Experts of a small language model.
Size: 9 layers, width 256, vocabulary 16384, 66.2M parameters.
Experts: 64 experts in each of 8 layers, 224 GELU neurons an expert, 4 picks a token, a softmax router.
Training: a variant of Muon for the experts, 562M tokens, 4285 steps.
Below are experts of layer 3 (counted from 0) of a mixture-of-experts language model. Rows are named router (the router's row for the expert), up (a neuron's input weights, with its number) and show model dimensions 0-255. Each number is 500 + 25 x the weight over its row's rms, rounded and kept within 0 to 999. Numbers have three digits each.
After each expert's rows: a language model's description of what the expert responds to. This comes from a sample of Wikipedia text that the model never trained on.

# expert 57
router:495476493510446473505486524483518491530504503526483475514460451498509477498514481484514537449522508534483481548523529471496460514542505541504498471448497530462506458482467494495521498513498464496528515549532506507491512445472497494511495518522513544492512495476492492535545524551480515530502488509526513517460453501493525507494472503450528509508447497534490497491511450523513537526479456494517492486498510487442533445489471459488535508500516513515465479480489521515458529516471497466473508500484507525502518483496495533547476516484492488507500486513470447465508499516441489492471507473486528533530500496449533477504463568506494514514502521512501470469473504512463519507497530512521488505544518493484520499493488465488485505529550530505520478513522476495456549531522515
up3:505450504484484531498494515518522457426544516496488528489514501452459501510514539501521512481513490519523489474548486502485494458555528513538501489498446508530494440502522482519515473482524537492469471488490507509512494503495506529511474519539504523487494500501539517460463496482480472469487506503513467500485495507496504443541479494467507528532514474538490484512472570480514473479502541491525508503521508477526512479461513532546515509498534472503505539536510509457525484480473532511470545477514507509490535499517434486438518501466492506509520489482504490497448495547501482478467515478510449529506501506492500470537534515522497505525493561478511508495459480468492498513449511512517463500514482499520536478501494530501512506477484514520522549488516529493473455482459498
Vowel-bearing word pieces inside or closing words and surnames, such as c-ave, wh-ale, pr-one, s-ave, -itz, -ole.

# expert 18
router:495512496503488503485486459526482497444493505435479480500516460484536511496523460505508430513478472504539492534493494485497528544484507506471531475491529476508478508515503547460499471484499463479487510484516476487517537473495526504463473486555525505486493494547531480506490516501519516486495495486514497524510527521459510517499527479472492497486484510537486482498482528514512488532514489535513547500510517466528460488530520445506515465492521497527480530528533521463488466492524521527519484440516457503516492542534496513469488474438490497543522516507528508531522519519504496478483530534532465473548511491466435530491478520477499495535517521518496491497486498499485548490467482462515533514493480482490513488516483510519481470537512490468486514445422526526488531532532461
up0:505474493503467469496530553510481474454447515520506517504514404504482504493512482470497517509498515520504497496513469493461509543504494468486464473529461448489481515501510481502508475450507511511510481517543498477507529526491485548503489484512465514495469511445469479450485483473459504493495452558497523497486510509486508494539504487473489462492509518500487507505501501483499506494531502528493526498541530535511523512492441497524506489522523535513523483473487485481522507485492522536492529501523519509499517461509494514515480472486524450523481475495504556492431496489484489478488441549518509525457521491483528511515452529483507496507463532504509478480548472487524524518523475471477569482500496520513489527527483481517472488517466525492450458516498456489494526473506458
Stems of scientific and technical words like recept-, activ-, civil, electric, plus year digits after "in 1" like 956.

# expert 56
router:471466481473489498466486508470447516455466537474506551532487501539511494557513479536469476493525491511504525532500518497484491516496532479508501524472516466477482476501518480529485521536481484490478519485530517473539484501548492479497508492538529534478484503492496472516526477487505486479467475470483500499486487482521480513490541495541526499458451510474457519502476526498476477501491458480484509533493460482474475518512488491520515495500463529490463502549531518483572511506549517489521505506474549469484527486481536498492493495524545482528475480527476535494531459525513498490508460497493534491489519517483505499507521519467470483555492537507500502512560499481464499487499492477457482504501541537498503521539525526502479495526468504499520520511460536499524464415473449
up3:483501502507531470508506496533497516468492522457480494461495558486483462513478474492456467523514500502493517490505522501470537440481538536529491455453560544521506500546505484437526496456513528486516515496499510493502478527506531574501506536523471500470498492524523518498446511493477515534462476509508494486547486518537476461511477504471495499464488558484500521494462505503531488516521460476515472525492513472486484473491501499539514494499534485502537480492504464497531460546516515520495516503479499494550457468519510509460502507513529504537495500528501527488508513519446476453469524533522496472533478461503466515523491514500497489506490491503487507501498514529482476484494588513466472506517477508484485487528482522514475492508531472487502525513501470483456450524512512
Opening lowercase stem of a word split into pieces, after to, and, was, the: eng-aging, rul-es, turn-ing, manag-ing.

# expert 5
router:495456524445497463499481475453482535505470494470522542486503495499485460538500471522459531538524488499463515453463522525483486530502499486489481525449522506523511487509505481480475509539512494489508482511502502497530510457520501473524505539527558546541525477473534479498501489485506484515484515521481518518469506480518482478496514510507511532473481502486497494483462517450472518517455531476475506533546483470468482461487473542487537513504465506519485494480475442506526489483518507518517496539520559471495544478487522469501533471485541477512495462469493508509520482505520473490542468509496534543471497504488491487533538511494484554530472503538503496528496496515478434546500470536487512468506522498504508507510519496474492479512487466487533482474531509536503465431477508
up1:475492487492506528503482465501509510509484509510465493503533494499526533471543511455507474488466505508473532507495481442540539499487488508455480464494486504516512489524485500518525515484509513545488530517519487488516502516514471501501483451496492519441507478466514446473488541545516493498510499540505505479527509498495508483496482507473515535517452493559535507473510499536489459453480524545496464553454489505504505532486485535512452492479492459531480517495515508557499477500536520508496535524530515490511479454492474519517514525442476517504492520565457444484527519515503505529485480542477464459532497500502540506500501478517457522494514510511484512494480509464495503509552497524497510496500541517474473540473442543430502502514477483501539479501527506491515483511495529
Forms of be and have and modals after a subject in narrative prose, such as was, is, were, had been, would be.

# expert 63
router:475480536497444501479494498455461511492504461493501549519454459520530461512485531553466513484522520500520506474494521489473470511499515514497534543496497474491499516496527504526496517493527513470458521534505491462526482472512479501515499515519535491425516497497477448528518477484495504503499516486495461497503529473525507492502524524534533480469454495448475501498515535497509474502509459481472492512480487508458487499505470499533488551527461511469497434489524512469505507521488518494526517517488526519492525524470539454554488525479552500506503471501478516505533470502495487496483511505466538525460510504488538488467519511492498485545482522497539529538509491477467473528520471494483468506478565511497494552534532507468500480497518486486532478551497521508520459446487530
up0:468508492501531540476479488526530498494502521504511508485493516484494497532501500513495454473535507506473517519462522446529489466484494495449482497502523492479547460525472458494489486507529466504487489522497477456543512505459516498461521520473488499536492513493501510492482485523483521450501487497467501458537537527509506536481519492521505485531513508514522509493518504500531513508461498577505437489517508488545524452491479518536513501495506470518493512492513491518500529497526493538444465476530502468485510503546515514552431497470498517494493475472494501511491481560493491485517487464549544503520545505493499489501524526496514526554511480451493516515473524507518526503485517531468508522504483587502510489502511492511480520464510452514464484476474454538483556476507480
Common nouns and verbs, mostly whole words after to, was or the, such as show, end, finish, episode, play, result, game.

# expert 59
router:459532510523525468501550489485520509523484501497487501511440503548508477516462492526531486545484471516473469481493478504528527502493499513475498445493523528522528457522477455527517497517556452492526480516507498503474543519555497486505485520508517484510476501489503512469486460484515492498481479470509551510519479487482494463476490524509510534493507493539521535508497534461488471499483515529444467493522447463507512526490517537493535480506467500543483481526496483498525487481491470534483527517517518475494527477540468497440474499491466488511463494485439461495536489479509526490515481530544500508488508513515563539535472480505507506514483523526517438443498513509499483519513529460478541492494498474474487506546495493536485509475457530502498531485512502521489465485489465
up0:516455529457490469547465510524490508506486476494511478494514479509517496557544535467488510547508493512494516501508530479566481467509465468545524478545514459541538518514507496488480461491485504503491491498494510549505481477509475465581476488489493505521473552460474491556496550508551478501528510485494459535478497498495487524479499532441479477491497541496504476482502504513523510500460500437481502445524505500499512510510514485473521498547469493476497470524512496515521519464513484506482516496442498465489493529523503500495500495487506529527515529498488522478476468495493517497481516474488572491540501489488517513485516468478492492473532505462487536490470527477498518495503530533513439534523455538533499469483498534482505504502523516487506510485502497477526493469529539
Conjunctions and, or, & and commas linking items in lists or clauses, such as London and New York, or using.

# expert 3
router:518463502533492510462481485514516509522512503497507495523472522518478502460532531524505529492531508527457495518548494522504433473522523550497547508457471516491535503505515513484467526508506487464493486546509509474529493474528485508519500523475499496495513478457516530508535516535495500478485484521522499526511465436446497477536449529467518493492461485485515518469519514532503543495502475486524486511483506460479516473436483479513474506545525527507522482433479539525459517502457492516501504497473516542500508492495534487549494491462521506474507503511458489477479513470472550509473487459479528512473498505518565458453502510541492476506499539499535476516459473516445491507492468477518478483493501490499506510491522515470500537515558500485478470517494499485496514500529521
up0:510497504545507539510492509519537444520496497500507529499536505484510515481470501499514504475516474510503479537518502498487522538481475492505467477526513481487486463487480515517556530462456508510473489470482499474505432482524470462506500432524512457492512520514519521505505507484540503497512499502459449497493434475509488484492528512566480483505465483492482475510522507511490541497500519486497521503488482507507502490488487524499531488489506548552521503509447530483526491499490457513522496491530477548471474435501464451499447508484511542484541529485498494505424487483468513523524496524523516516486526515490481474459519482508526496440488477524531512476502460504478508495492492535511480500503500520518502486525480458510501539485507502548508460511434521472489526458495537
Final word pieces closing nouns and names, often plurals or suffixes, such as -ures in Measures, -ables in Gables, -ension, -age.

# expert 16
router:540485456514489481481521493467506486480494516469467463492529552466493506507544509460502480490472467518535489517517454503499493486459497492505503476495486494481516559464448481491494529493476505512525481485511512440537540506517483547476497508530507484525499496515526520477511512522500520510499520513519501520489479493490516532561493492483454515481451487469509485496498511502467536514517499481508535549474489460501494513501506484549536492512538539516455552499515513524509469517468514447466498494476478521510487485474487514495460496473515532546516496550467509500480529530454525474484509510483492517527489510485466489502489498527453504505516533511507458519550509488514513456497495552520536514478504510487510502512539532527514542519513484474439547461440457507486509534498466
up3:534510489501493524484489558542518494491474505567496486514497489527462502506479537484527528461531522508506508440518519470477500467480463482493487500534499529518490527487489500474503514474442524501500504526542479537484509481499498510520498483477452465518498512491523478509489533533481518500486504579516513479518528499531482484527554492507521516453524490515509524530479493506508475468518483486556465564526487476497444515519522477529522502531490446518538460502497508500478509528491490480481493511515508496503465501514504490491499496521496450509507536498531493501534514523510467480546474488586507511489522533481482472472477522491501500469508484509420502484483465477483544464552498477511466469495510512521491501472557531529504491512508469483512513531501489485476495479478497
Mid-word consonant pieces inside foreign personal and place names, in sports rosters and lists, such as Ugljevik, Delgado, Uchida, Hejdová.

# expert 51
router:508510511476488536483465495508469509506532484476494532509502510531511473532459495537466497511526469512499555498502542543515477473508514521486479491509479524488486507496476473491518477537509536485501484519491501534511481510501473495553519478478503510471518487464478489507500495465528500486471520472476511535485553479518475460492511521501507490452558488442465521535472550476470492542492521471454516512532475501486465508432516538460509490504503521479479468536470473465529524514487514517517479481485513499501552505486441505514480477471526545502471495444524499503517480500538455516498479537500472549488468501520551506547528465525468484507496486502462467489515485524515544525460476492454526496534534470484486513495457532504508523494468496502514484511478507501505476464486516
up1:489442501528494483452495550535536521511513503531493489512500532540475509456515509512480525555504480520527495529537487468519536467506484497516511477526549487435493516496551523522432503472527530484479492471529539504485491500502514500498481477531496500466504458530516524484487436496500490475519503467466505463518496440496511505512497499485477540495515492487523534480486453471490452459504504485502545481531480524510456492532491467550493490487487521540530476468549481471476456474497517524516502489459498500514499522514546500489466534506507542540508464513546537495490497436511505524511516507535489457474489494486484487500488514496512521475496479500499506531486501480533447460493486518557505513480464474547513509493511478508504518502507507506503491500490471531522498494482501
Prepositions after a verb or noun in prose, such as to, in, of, for, at, through, over, often with following the.

# expert 21
router:519507497505481509499492455531483527449493508441470474490523468491515511495523459494488431521492482505551514535494489485504546544490497508472537467498528481506469504514521530456504475497514471471496496478509473502510539488484509500467474482542491503489501498547527488492488519496515500480485508489501485539514538510470507526490523482472496516485469513532493478492482517522520480528505486539509558506522520471518472486528525439498527467487519500529483538523520533446475473498519507503521485437515453490507493549519487508483475492454497486553531521509518504532520513503514505486479531523512473471547512486474426518483474509470503513527525514513500481509486511496512548501456488460501536523499495491486517486517489505528495472531512487480492514443411527530477528538516465
up1:543494487489478500532514510509513458489505514470545503505493521519464507474534484503502508483475469456495521532478432474508535479437507468502493527487517511489474518510560505516505476467525480522510526511521528500496497520498501429479514497465483474520452537494539509497521492522512469517504527481507534479522480484553455508483523510493543491495533494507505496497498497510535493501505498533499502491543522481498499527488491497519537503507526484488499472490532510495496497499494544531554475505525474512518533492485480511490522499484547457482476547510510529511480509532506526495505482468509518448505536502562489482494504495503546521492498483476515491453486459535480480522461518559470486501533479541476502405506487503466452455481446489507524484492497496544486540469506503
French and Spanish name particles like de, du, del, plus numbers and name fragments inside election and sports tables.

# expert 52
router:525508505501502508497486484518490509485488544457511475510502476504508515496507479500495429505463482497544501539492520490495542546482502510480557449516504492519488536503488516452482491492503478498501498483494493493536531476517492488485459458538519483483522495512526521488471498516522489485510521489537483527511527514464500516523537504473490502473481507560515481500470526528496472522503489530523535498514513457509449478497514439518520477490510503513491503506511524503491446500506512509516516438509445500512476550528494517482475488447532483528552485505496496534529516480517516482496527547513481437534474490468425515468493517461495505518535528497507467526498525497491544509485494465519525509483494505487507482524498517526504485538539504475498508436413510530500517529509448
up1:503468525490487560504485493508473511512458527488497515452466502515489497552525496507501491498469508491467492478472518529530463534459495500475453480488514518550530539482444528514495507458484505540522498550498495454473464468486476493537524471479495492520484499477557503517504495518484512516447536463551527534478535507531456513542502524500504535521504482519547490522469529480485505516491534479463475474492498517523504474494506497485526523499519517464499502469489490498537496477489498485482508504513467505511530519450489505514506513494527535484471489501527428506527478482527481471520438528482506490477499505435503474484520513513516485497472523510501479495462488539483492504519435511517449476511517500479508488452480550492502518470528502506541508497540501477505516464458492
Name particles al, de, del, d' (al-Sham, al-Azm), plus word-starting letter pieces in transliterated foreign names and script byte fragments.

# expert 27
router:458477449513483455481524479513463462461546514485452486527426467543522529531533500475511488460501527503501486525504528497499463478495489463538493507462484516462506500490480527522533522513455483528528512456496469463474509484510491506484501512529494465462464495508514515535542485489510511483489480521508489515486458510495541531505501505507455498485461499505491477513536479509507510492517470494491483494481525494464489507523463453475504486478525551537515534523477498499502520541512518441503480481512500518483519502452518520495463490501526509530471451535454523497472525550485478496488504471476529557483536515451483473507468539509498527534486515518500493508514505489518530451549535499524517511498502473506512514493511521505491471521523496512482511537490477510484563544479488
up6:492461487500521451512521515531534495506523486499465496516522501470471514461485537504525505514454478502511468523475534534488519441479509515483502495530522482485465483505517480510513519503514547505430454514510519537505512506512487495523505520492498491454508544506517442469510513494533478503486516495492469518507473471485494532512456469545479500491530476511473541516537512519502489503475518515496540551500529541467534486477514503492460504522426490467580519515490476459486515484496495491468490519505511505454473467486532487525486520498430454494473511471488509525486494497469490542509488505522489491510497522541491493501511538494511533503491538474487541521445503487541524504515518522509492443491471491504510496517530489521480481492511537502487514466536527461467471528502539
Short stem pieces after an initial letter, usually followed by -ed or -ing, such as fl-ipp-ed, d-ubb-ed, Sc-rap-ped, t-emp-o.

# expert 49
router:505513504508502501488479470534492506447501508434482473493511459478525520484515465504515436507473473508543486530509498485499539549497518504468538471509545471513473509531489538461500474493500456488499511491504473484509542472488522502475481471553519500483492503546524495500508529512516498480486506490525491516515505531471508519507522485487491493498481502529479465503486518522528489529503504531499544490499515473506464488541510450498532481478512495523477540526528520473490459498521510526527490446513445480518513544531494530479480479449502485543513513509517505518521521520507485500475531515543462484539509474470422513493487511472491504530521530520497489487460508497506554499480490462514534518491484489498518483516474504512513464545514502467481515436421512520501545545506463
up3:487528501508560481483487478522465516458488499466511531474498470505499490520512487479466550492534455494484508509488496473490496476534504535511460470521506463477472516529461477459521535510523480451512480515500473528480515489502462499532496497484523490466556488551477449478512533522462519524456493510505527460518496497484461504505531480512546503500482478464469505482506490513500480530501539456503510512479495509478505470523470502458541508532484515498486549490483518481472492475486515516496475533457529457546510508483467508487474508506536475488557456513492534492540510528460512483519472528484487580486497518483545476460503513487483516482460540499475489535510535527557510498456485526475487479477509488501504472511502468467482485526490518552493487476488503498503497523487504
Byte pieces of IPA, Japanese and accented letters, plus stray digits and short fragments in tables and measurements.

# expert 10
router:460506525515491499531458515484503491487491492515520478527509503462494510474501509506518481511481485501516479460490524468473530517513508531507521500504501518512481461501511478503497468559543460540457474513507492477499510485513455578496499511483497491524499483496505456512463483493520504530486503508509477473526481458488491486488494470469513504563533495510519475484516536430503467463490515431533480477481511513499520508515459558519502517506493474514502437470432458516505520505522497494459505525524522485490521518536494526482452570495483458535519502514510518459499478490503491513462481514557563523438473493528494520523515506521527484475477489535502523456553497508536469517481531503504492495484508487475494519517483497495498497460489509520535528524502522520472516508501495
up1:553478522487518478530506499517477536521492485456495483489473490469491520478519477491494511549483476475539524508511500485502532535513465500505495474508508495517516505500531479517526464521500492497481507509510518518474494453512553501497519522496491521562510508482508490511512563519512463467501499521505502535494510501510462470513507505476472513521484481510502505477480516520540515442488523500491520495484511503516527447518412508473530511504530476482547491547487492543497490449507491412499514514514514428479480543455493508495503492494496523502532524452458511462499485523517533498462489533480493468496448498499470440479540457513507515456522498493499449512489480484490482500531501488500496494478517522505513494516518547521472470533479515498471496520518516466543510511447472
Periods ending sentences, often fused to word ends (s., ing., ).), plus section heading markers == and ===, and some commas.

# expert 37
router:520536514479502488493532459467535484466514482487513525495499449487498513463525489512531497486487534442523432513463495516499557527500499524458489494522483479467514475520542488502508488471512484531508534540500449508460475511479490518505493496512492491486480510520462513499506450456456515505539509524460475470517485518521523532507488499510511464520493503520476463501491476540496508523494454512498487502478521526517523496506472491479483498486533506476518480489528511462444519476488516540534542482530508548471472508515518484512512515507473523512497508491507527467474478485486485489512510535514500448525522496466511506480499518465578500463513511458519576503503509501517533445491455472493492500502491507503496515500421478485479474509545550489534507524517530491504478533530510
up3:506472459482534527477547501584506535525474477500485511472483456477514534492534498469473497513500506466490498502449497513528479509529517491547481525525497533508517505512512553490504507476480482491474492484537524483481499479498499505488505511501529513499467463510496512526528501502500505509495499495493468503522473521494493451572555524469509475529485521499507498492493459492497524453490444554438487499528515541505509496505503492526485493528468540490529514493501506486525554565446497506526514520498452527535478524494517499522480467514537516491457518477528505481477498494499472508560511498503508545482505542497500503506538507472485497500497434522468509491466497477487490484506520503545480535552485495518539487482478517474534516440501497527503526506494494513487538465537496
Capitalized institution words such as League, Cup, Division, Club, Army, University, Party, mostly in sports and politics tables and headers.

# expert 13
router:492496505498476505539500474492462511533524489501508498503468449511518521510487483490548492473519517506505455504511472510516448561499475475494478512476473545490529496499542509542516499510463500488540516542523496476454517500511503520485487535488541481513469505510558481499535509518504498482481486521502511528522490525439464528472495513455496528522457500517512517477525488487483535536516481508500502468498511497503500465483509509497451505528468521538509477525491504531475513464458532496491458500503476501530494489441491543518481509501491509475481549526441473512489496526497519494460502530498525512484485506437498501450512492455526530531487459472457492515450495519461507494541512473521471496493490497454527490510461488509493538497568478498502479466455519457522551493492488
up0:473511480496503435516485510515532498468481482488438508499487479514532466472448477511543496491504531505512491441488454496484492493497539495514511522558524519523482479521463458488519504449460533448515457513553500515496506500460469502517486525506472481503537494540493507417474479535474507505505472512504527498498495482498486488455506520461520503486526521500491508542501515461512517479516499536529529520469487489500528444489488532529520503497519488511478524488491536495512518502528504505525500543453487503557510541499525438508499517496485472530548507475505483510509531508532531502500520480483506499498452485492479488493482499504512505476469525496495512544493518528490497537525506527510518474475530488501454523506504496575511493470508453533504477480511520532498460541494529
Suffix pieces that end English words, such as -ist, -ical, -ic, -able, -ed, -ian, in physicist, aesthetic, dorsal.

# expert 50
router:506475526537528516477546472515486469526478553532465496487489483528497533452543519515459516465547530495500511533500542524561495468485464525517503501491541502477526517525497524529483513476464506521504508491488508507471474476480538487464498511508497543482492511481474534518515506437488492454528483525456490449486488516501535483504508499526518498495451499497471515485521459515511534481525511550505500523507493478467494486473498478476490481471497505509558558546562553507493517488498517512535532470508476511463502456483540497545525483494476513508466482515503539488514482500475499475496501503482500453497535506499500477494494492527486497483536504471512486494504494487483541474531460482476494505533488533474485480440511507474487515536495473490419490546493489494507502486511512
up1:506479482518453513516541475509502484473478504516509485504467495475480498503469495498518533500476472504520536484521504511528492493515506556528528461536516508463493497522490511514509507484516560514523509509462453476490497466496466500502501490510528468464499503508510505450511506544516509470479520474497474509566489507494498506532544516510519458466473448457458512512548563474540517505501506470499510509503492491460479479510505482513514490536518516500522497541493503543540516473452464521516503473486451501508461503511469466518535502519518524455514475464532513502480553534490461490540480497485492470506503471521499494531514528506470525477516438478506501518534484512515477474544523489471521507467517534492524476561477525446504518475460515494531528523530491542482484530524481
Nouns in sports results tables and infoboxes: yards, touchdown, bowled, Open, Singles, club and place names before pipes.

# expert 53
router:540476446516526529478487500500493501523504515450509524525473530499475505479540527485526517513509556490503503494540508515534440500502517490478509525489498552460547473517507517534485533469478503464523500512502481463531464531542466473504506502488507481539480482528462476529526504544480506502465474501518505529541484516460471518527462482492477476498448506489500495475464477554514533464488488473511470520475505518499539477531506466528503508527479549509481516486475507533498529518445520457514499527524543550504489458483513494493495510523504477478459452540473507486496471487456513494515505462488494485511476500463498501465530532485495480535465503494465475530476495451458528458478511460520489490515484523503507513463512501513498504476530493508516496528547524473506532527502524
up0:473476487480530540495518519499536503407516481490529488524550479512493544471479484500506496503471496505483489500502507481501493513455513488506532515536524456499525483526478470488483493471553505490571513492453522523502507489525501520470463498491445506490493530524503499507533489490506510494524502500496490472463496493483520523511491506482508512466528558548489526509535479499498494516504523473481480517501504536484529483523471473509519503529520550486543454429529509543478490464500465489517519497534494502484504514453436551496535491484466499493478477538513517454461486515486486503496534492523489498464492482527536495510509533500492543524504498483523475489553506468506446473479509523497502482520479458505503543482500472486506474559461499511516501529532531490523463516501532
Middle and later pieces of Latin-derived words after prefixes like inter, ex, con and sub, such as press, ior, ject, ference, ident.

# expert 24
router:555514525527487495521514513531526530513517480508479517495492504482434491477448505472478514494484482494502481554535451482471519531488530515483507503448500527481494484506481486491513537522496484475507494510508469518490541516507486505486469489485458458506566471500471469496502515536472489510497510485526458494534464482491515471516527533484479472501496484547498501499500487484528496557509468474530501538522515471509483521464467463486478504465484505524521502450477544500480489500464556499481518489508477487513485485525481489483485522515471515527519489524497516477521510545476485500455509514491499487554570490502469508446456527524492504496504478531527501536499495501517460434509518490498533506498491560508492486536475468495505499490532500515502521441492475530475520558538544
up1:528506492519540448544436459424505473483462508486468491511484500459497495472547535531527476513472486497516562530479577516480509452497506526508561476519495521522542515511488481488465503504506504542496456510519544494524529560515520492481506501470519510503498492508528476546495488512546509482514525521478511489494506465502504454491469508528452524498508466489520493510490528522523515534521528525489488506453497450524480505522503502514500500502531512518500480511506505501477483514490488473465472519526541510502482518510443512519465529521518499511561560499494518495504549478508474515499507513496530477485508534510496486488471548466497500469504480471517522497520486490536513509484505501501475485488504514496471479469443491524517503517469528499492476484444480496486500518529458
Common male first and middle names such as John, William, Thomas, plus middle pieces of unusual names and taxon words.

# expert 34
router:541471445477485481482488505493522505520538481496502465511498484477512442483474521466457488483569505484490476519539515526471495451504483542487483497521497516500515526530512500496524515530513494531515501519481521538497495454504445497517524531483468465480469518519503446486458521526523501470509451488481509513508465520475471465568534526483501501492519505481491549495478523515477500498515494542522515495527459466505447516496548497468502519500486499475519459540525493459489534559503492484498524484526476514481504494508492478457538483531495520549531519484494500496472525505504510505474495568467451515476491483502482496510450519553506493490486463467515523488472497521490552467487503482483471483459523531492516508485492552479501529522501484497489519515528522492518522521497468
up0:477470466531478532486497538533487513514479506459493484500537490517521540533478511474502452445532500499459481455517474552504479519491463491504453481519484488505470519520565532499491499496506525510442513524531519477488463549516510490494492501488494469472488506485519492497492526523474473505522528477485552502447517466472481469529497494520470501483516492532496475520502515487473545538457495488520505478533505493496517533499553527573469491516530543470464560506526503449512542498524487481518487482521487486550474479507455522508532525527499496494490518490446512496494496470564490491496478489495500496501501484513514488515519503525502521465489478488497506472520497499526475507535473491511556479475506485532534476496547475530495518516523486472482522497532506503455517479537518
Location words in geographic text: in, at, at the, compass directions (northwest, southeast), and place-name parts such as County, City, Street.

# expert 61
router:558487472514522488521528500503488501477514488476545494509525532498494494455489518474506520450473475518521473499554469516498490535524502493510505484467485525507545518513489490499515501478513476466514530527542501460507490493486526495500490520475503506510504504504522489508490542528481511492493523551508489513483497486465502495542494545435515512521487496513529506469487515508466505540505461497546517513494490451508529443457498464519499487513513514549472541514525547537508501493496487445482481488527495524516465494491466498526486531532503466481530526512458469507458525530506521520479493526490487458498471488508449463451509519505521512467531482542482457561509539493477552447532510519514507498494470520480504511531477480526486555479546525483470509451499479501454512487492481
up0:492535499519493478478516560488436488484460485489519539492548472521546459515476536456500451532540480509463513503445491513489498486500492479518491525511495475499496533544496525492483448501505479485521520504479537485486471499474504495496498495527480519430561532503501489503449505472508485498454468455489522501473550494487462516509509540496529484499524479454483511474506482500510502507520486515487488487532489503507509503524526494477505496500519480517531463506478491501580526545473521493509531511498457476486529492440483506446482467535484492480484523491481472482532532554534530528504500522492527469444516505480507481515462541466495473496507467505484468485544463497486482520547462526512491534478480515500494523496491472499518472497498500524489515492469509503500482482508530
Word endings like -ia, -ara, -ina, -ata, -o on place names, clubs and taxa, such as Timișoara, Armenia, Yamagata.

# expert 23
router:487505488512567535518497498534537530482508519558531507494433509461493495526501492499467491544499482456445480487457523502516510484467456527480496533529528530492497468487482492514499481506520470486529487448469513527442484549501490525502490484492488497503527494474482458473461466480489482516504473495474511492495530510553502475537443456509495502511562527531556483515505520501499504526488504480517491487501480499510470500507532517510454488502499462509543486518487492490497512467463472533482517503507479461528516540525476469479538510500514491509515493475534488470512511551537478493506503518485535458511478484537485518536453466505523523503536502535527488475482512499522487541497535522497497511505497501493489416486485462519513481468482511496508535474512505507485460467515518
up1:489476594487492526504473509483512528484513500463453485505515520484499506467461482524466487496488539478507479528478526480477484488460480511471471446475502479484504506529428479489461505553518464490476470547480535473548528504516491514490466490474551533505502493541466532543515496476451502522532502520486535441497479511519484491517499490550526505548490531457463495533548504469516526503521523519491504542488517529492502501509462509508487541508461455551525502463492496494491488479495491519474502542513523535502505492431520532480512464488518490529528506492519474492446514495513516517481503503498498505500505494490494485532544547519481513561468537499486507501478535501486513508514487494511488504507521469502521508514498488481539492551495508497501484499494489487472515526494492
Commas, colons, dashes and pipe separators, especially the dash between birth and death dates and pipes in election or sports tables.

# expert 54
router:532515467486491507477531517480529468478523538483456472517510497480470450526492488463520501467444439484489468541478481509479513508485493480490451456518483513513492494507494491473536473511487508519517449471495508497479530514525476513492510497516520453503526482502482524489476454538485508503531527487494516516500489525550534512519526473523527518480511505535475526552465497502515484523469480490471525506501484501497483531456493555497555486494546510531475505500487499494514500486510475504504508478523456493465533514527497527477495537520482544499525526472484468464500525538492506505496500504542455518541535499481478537545457477512504473483519514499468510490518528477488507506491544521501548527514484537506517476529458545513506489478445543498475555493506438532479499512524469
up8:504525509544495511476513510517479493501483463528481507535506501499489462547561485581465493496485520523510491499515438447528495548488504482518498463527512547536488492526464514477528517501494453489509475492528474490490481525487531466554471481490505491510516522473498498525488472520449494513504505514523527508518469526499451493530508481497448506484483518537525499542542470495512474534478475502535457464479456496500522518492498501557551482477513483446482461521490499491535442489482495513498495531529510502486493522514503542520496449503482497480476499492509482484495486521488513541511518514501534505494500479494547481498448505544506483495491470466504479497506467544526460512487455490508512496498491492497511425488491482491513495501509507534510534489511488556546468506524488
Single capital letters starting a name or word, often after a pipe or punctuation in tables and lists, like "| S", "G".

# expert 40
router:530501508500554502545553498487510518473526483466500452475498535491520509449516497486510459483508498516509524518520498447485532526492506512472501516500513505461537511520490467481486508457504502514509522557493484502485499475502498481462476510506510445498464478529539513473483503474497508491492507498498464504519469525493518508540489491490502497477488497503484466522478510515498479540535474546540531514536484435516460451522507473514512481508549479527511527530553502496481470485488489475505522470505485520494459524522498500527501530503509471532508496497499537510519527501501484494522532533546466475530493477477462533437514520491524502493517510538545478532526543466492546444485493484481525518467475517510501488493501494502469544518545477459460500455469514513503521525564461
up1:484488469489580494558541491485471508516512557518505508478480502470516488490450545503477510542488469527544509503435523483515468513466515473522454507518515497458497509489501514503481492521521514513509522514537509474502507476548505473514494570512557483518454452531495476494491497504494510480525501515467479526549482511546504488432530503517549481496481469552500487528554515419509492461495482493508477461493497504519520512492510523500498507527543466520530512501488462493499468518516464501499542471479549470504491497508488488536503519520530519482473499495460520493533521516481495491491496508544521523484464449507529510472498460508527486492506479485489462503513523528490493497478514532512462508478505497507518497498477492484507525514498505510477516473521561485511509516511507
Country names and nationality adjectives, often in table cells or lists, such as German, China, Italy, Hungary, plus the ending ić.

# expert 17
router:499483503511459482455512468449521488523492457504526542513460427497512450496525537533500489506536534490521482498526508517512517492467516545519516498516481494498527501512531476501475504490479498468486478511507484535513510496510460481500518565495521492466452463521502461495500488467496525494513487509459474462506516490510478522493511552503535456503451491493478515489514501501484498509528465483469505512458498490492507512523495456488444515520471510490538448479511503461510508494481560520515520505500554505489492489499524493533482504498510522532507475537510549499512473508489495497500493541484486460469510506475508504484546509453523460520489482453521499551471522482493517443489461477487470473508536558494509541522529489522483500468515498503566493526494521454494474495482541
up0:500485443473508460496487481487512559530497514503502505500488470487506455488466507472507517492555516518532479486546496506497540479560515491475525503473494490518537483506502490493534505497472510506510483511511507510529513476513479435517454514466553519506518511500528497488509487555483497470478484507532481470560493515496527489496485523537502493535519501503501511507494496486482485513493541473503478490472465486515541483483523494544491512502447515461478453523559519481520518486481488501468499488490508488493531518511486472514471515459459492501505483496504458455448519484499525473537499500499489535516498500504539547484495523432501500519515489446476488499487527536470482519487470522512508468514518482563497502521439488463570474480464500515498490494525523442492535491536520
Common nouns for government, politics, school, work and sport after the or of the, such as election, government, service, campaign, career.